Experts of a small language model: 4 picks a token, a variant of SOAP for the experts.
Below are experts of layer 7 (counted from 0) of a mixture-of-experts language model. Rows are named gate (a neuron's input weights, with its number), up (a neuron's input weights, with its number), down (a neuron's output weights, with its number) and show model dimensions 0-79. Each number is 500 + 25 x the weight over its row's rms, rounded and kept within 0 to 999. Numbers have three digits each.
Before each expert's rows: "comes before" lists some tokens at least twice as common just after its tokens as in all text; "gets" lists some tokens that make up at least twice as much of what it gets as of all text. This comes from a sample of Wikipedia text that the model never trained on. Tokens count by the router's weight.

# expert 0
comes before: "\n", " The", " In", " He", " It", " This"
gets: ".", ").", "\".", " The", ".\"", " A"
gate0:502517529513514505541490501476472453505486485477479531477539480518494502527473479459561513457484490512508509508469487508527477480461513472517472493498542508513527456510470512506492485479511507468473517414440501508476511501507513474494503546
up0:537537499484567557487519547526491500435512544534530501468506485472507478537492461459518477490488450519502481494471484455537488488474461490485502526501524512517500472516522466479512511470464479497530519486514477517503460511519497519511511481
down0:484492501461500508474503495488502517497475479489489493522536529490524491544523472493522520482508502471502534539501505556537448512456443514513534516490524520458464472507451505522477486480500531498483487486481486482448471502488467514491521544

# expert 11
comes before: " the", " a", " and", " which", " but", " he"
gets: ",", " and", " to", " by", " with", " in"
gate0:490509480491523502483455448480525476535474519573463465509513519506509493490498485515513522451553518537527538524527466506505495531497431542499530505491521454485465546497489533474473505491528513491487469482526520497489473453443504471489506510
up0:489498466491513531538526545502477533474491487445502501509485524471465530500478506456518506489480465469507519501490537539461506488541502476512518463438554527494510469533560506504521475490491488489490502516518485479515496488496498551535493511
down0:492508491483495492537511503447537511509470484491491479519490512517555449538416455495471478465491499489497516480514496539494478521517495558520491492507531484531529521488437542555495507525489468509469504485492507484485514486519491467497558468

# expert 15
comes before: "\n", "-", "|", "==", "The", "==="
gets: "\n", ".", "==", " ==", "===", " ==="
gate0:527501441510490530516494499514552530521506536491505537503544539525519453531477517522475500533473514469443521513487519506442515525480546491475521477523473478481494508496516508519488551498467541502482526501482511487516519517493490484512493499
up0:466455458499498500491524494485502475530505499518513513506470498498512486517547485484506516487496508522474460508482525495498523503458477485481475460484491472519497537498504554524495420505478495546533501483493491500510503539502497520512465477
down0:499540514524516506506548486469550477485516474533470509497498508502485488482487492463484551494536514482508526515499520509494502479521505545497540517565545500481532494527513519457515473511479476529463504498494493522497481472503456546502494517

# expert 3
comes before: " the", " a", " to", "ed", " in", " by"
gets: " to", "ed", " was", " in", " on", " with"
gate0:466525481484486516503518483503476494474504511515448518495478541465462492499499475506514527511471530515502493495493539536497507540526484502497453510531492437513491502493521495542506522457515482518505511445513452482498488493475526487440523504
up0:490487539517485510481535486478521499514536454513521460478468526461512535472461493482492518494488537499517501521511527500496470425463472454518513480552512508516501491479481469528482487516478515523502536507503514461502519505500534535464507472
down0:476480479520491523457457513553526541487507485525473529538506514448508499501527524501518501504516486463495562487541512502485480470495517498539523474515480445541497493507548465490490512489529498520498474503527510512507500486462462516475494493

# expert 22
comes before: "\n", "-", "|", "1", "2", "=="
gets: "\n", "-", "–", "|", "==", "==="
gate0:464517545527492526452491471444483459452477481475530494475486511506500510498500503546516502486471480511477514497509498525515510502490515432524467523532512464494502534491533491492475498533500487470521480486488470476499522488466500505476500535
up0:503546545501514476486476528511534543529466531505516500473513473489465527515531500497485508510466504513518530490529470508507510502514523499492503517504491472458444491512480525478472451507510527536536488489532543499527488485450507548510547540
down0:486494493511509492473517525511477498479501490527529491529511493505488471486516512509475493483500516535470503478512488504538521530454514455537537491464552465508489500510504490461513485504468552513572489440503508491505497514475489529574525502

# expert 23
comes before: " the", " a", " his", " this", " an", " its"
gets: " of", " in", " ", " on", " de", " from"
gate0:531489467530507513522541441493495531481517452532494528503461490509470458484486446502521479440518498526478510481482530512507511519473515517503491506519468472537485485518472494486520518498484464497483518502485454495571521525505517517489488496
up0:489500512511449514491495511501503491487511502537514487501525483543515468527511464509511490523510435505462554467533474525500506487517466460530505505484493557505501493506481482498551469530511525522524459530554481514474481505511439539524477525
down0:559492476508508461503477482490502533525524462498531483519443475525478492502523474463482509444512479491479488442480511490525508478527511505472431529447473473462491498489494515505463490486502446527536489461493567515491483484473499517511492530

# expert 1
comes before: "-", "|", "2", "4", "3", "5"
gets: "\n", "|", "9", "'", "°", "d"
gate0:566492467524486504524578504502493500480474520505503486450522466474496536512490518503502535505471513504467454513461549467482517521494473466487527513505527505475490432531508473525466507506535510526506530490510494492498540479471521544506524539
up0:520526467455494484453496500522503512499479464514462523482488499490509508486496494548498508505552564496510535501479495527494506503488478490530524556474534489496520491497459465497536538523522514511474488554538493520467516492487475481474508490
down0:525472486511479507439508527514503492506500503495512491456508491521485502500530494508532507540466459483494504476532511452429534498511483505514539512476519452482553530489519467500529487510533494479507502495516509519516559498504493478488496508

# expert 9
comes before: "9", ",", "0", "1", "–", ")"
gets: "1", "9", "0", "2", "8", "6"
gate0:513479521527498495537476487522477498539531488538511522512430510499548522502498532492490479557513476509491505499518470462476477505524513456469492489492512491533475475497513474459496496487553496501494537500504478469485531513506532546485488488
up0:503525443518453508474512518485484485490508496531497477505514492512478481544550514471499493524481501517483484499515480538478474495501490479508500512498488527579505497501508544538504509513475469478493485538522512528504507516512530531507498514
down0:487491522498468523480511515507494538462487439530478510489489488546483468495515446522477494471485527514465538487565546539512495496498511504551521514495493513466478537561480539513508470495479490505495479501486547534492479515452490451499499517

# expert 8
comes before: " ", "0", "9", "8", " \"", " —"
gets: " |", "|", ":", "2", "9", ";"
gate0:480546484493552506502474447513468520512463526510469458519483470475483515506472487497533483526522487453504496481502511481559493553519480540497508514518498495500526477527538471485481511505532453484550494466522503518491483475523514515489534536
up0:478506532503490486516543481527493523537502497524479530474526491505490489471462490532528510507524528483484479495527497470478497476537504520505475524517556514483510442503476461476520467489532526467485503529516495462529451479455514513529474506
down0:484468522519526496478492478479476513524519502512506516505474524467511495492441508468528513555537506508496477496491509496475508506476507531457549532483529519493514495523519476531442498515533466475474512440498545510477503508467518537478489513

# expert 13
comes before: " |", " (", ")", ",", ";", "^{"
gets: "0", "%", ")", "3", "5", " m"
gate0:522470523435500495487484525501492487470488566483491521502537502503471489488547499517499543508504475469512512519505513495455463502454501522531490481478459524544493469520506553527495496476499515487482545470456497476479526540502554473500498501
up0:469515514514507547543520457486488445516474507496524469495486521508488535497510480480556488483516537473473513536457468501479458517501480501439540514498487476487503524520491492482482505486555520507496503432519499535543483520532507510531457465
down0:441480499496510499532496571507507479489538471467464469481500487517536512517476510510457511451540541520484552471513534486500490536529520521439522454502446487513526508549506501480481481516488520523513476482510514523498505481499487518492528444

# expert 2
comes before: " ", "0", "1", "2", "3", "4"
gets: " |", " ", ";", " /", "|", "–"
gate0:518535536496498499498485535514504518447548438505502512491463525502482524471507473488469491499484487510533499497468515452491492521512543534511489480493524485459504494513507483491519447523471524524521488483496500484537489524526523547499450486
up0:511455527478488503491490496496486477509499512498519470498472503514479534490487492513477498459489510522465520470484488488484491473516532512409507483509469477426475496515517500473492481468503476523492499508477470483531503463498492484501487504
down0:468465512521535483491499477516492489497509471466479469521495516501509458532509523514543518531529472467489549501538520486451515488492459477482540463501484492538511516456461545529491462517495554554458520529475515503448513518466480533506506444

# expert 6
comes before: ",", " of", ".", " and", " in", " were"
gets: "s", "es", "ers", " people", "ies", "ions"
gate0:483465480535488547491473467484485529518493536509461479516509497492494517513500508507526495496547470480488452506511539570487476524519489534519507483487524513534471545473547506501472491485484489491510488512539516519505502504507490523442533487
up0:536457476487499536489500467501516531530453545501466497539479514490496494517536488494525505502546474512487495507553519530510508512487483518516496518519521484523527513496518508541484473519549457473537488507509488476483471480524485499498474460
down0:477497474513499463505521495517542517507492485541479510553511506551502528519478462454520508520515481486487507505477505485506456506523465505533521486526485524483483497477569504503477532572491515505527512494483529551486477497517478466495537499

# expert 24
comes before: " |", "0", "9", "5", "3", "7"
gets: "3", "2", "1", "4", "5", "6"
gate0:523505507507504460523513493536479441507489452486498510517528559521486503489515485444556487545554466470517494533478512513525435517474476542501554501492491475513506537477520520497518501511494486451483503497539503463491523511551528510472507480
up0:519480474521496469488468464492510508479529468539471544500494466501498481504536498492557505518496513477518546487487546546496472482492501509469529490526510501566491483496527455463453504505496519478470516487447503491503497503537501469430518521
down0:474475501499495516513519500487502516477536496515475517432484511468547511485510450544456498481495527497493581485497459528486518506484536512513508479522505505534487496465494514540479519455523482495537472493509509515487462540478490470518437466

# expert 31
comes before: "1", "2", "3", "9", "4", "6"
gets: " ", " (", "(", " =", " [", "^{"
gate0:526487509513502489509536542518438476471512465495459508517456499550462499474476474521485491504508527501476464521543471532454462466501519489488475513490509468468516489485489421534477527506502470478517491524482515522469447504472544463479507473
up0:504533545517507514451536498547512469493478490516509494500523481530523507508492485501473519565477490490494477499465484527498503528532462489472556516529507542533484521448478487488518507517482484531512513507484487518479483495472481490534503484
down0:480477514527475541506509508490465450439517534474487480480524550512508497532445468485536517518505476500494472498525513478489518512500530512477524534465511546501490480545491479484461484542510498495514507473518462471493481495533524469518491492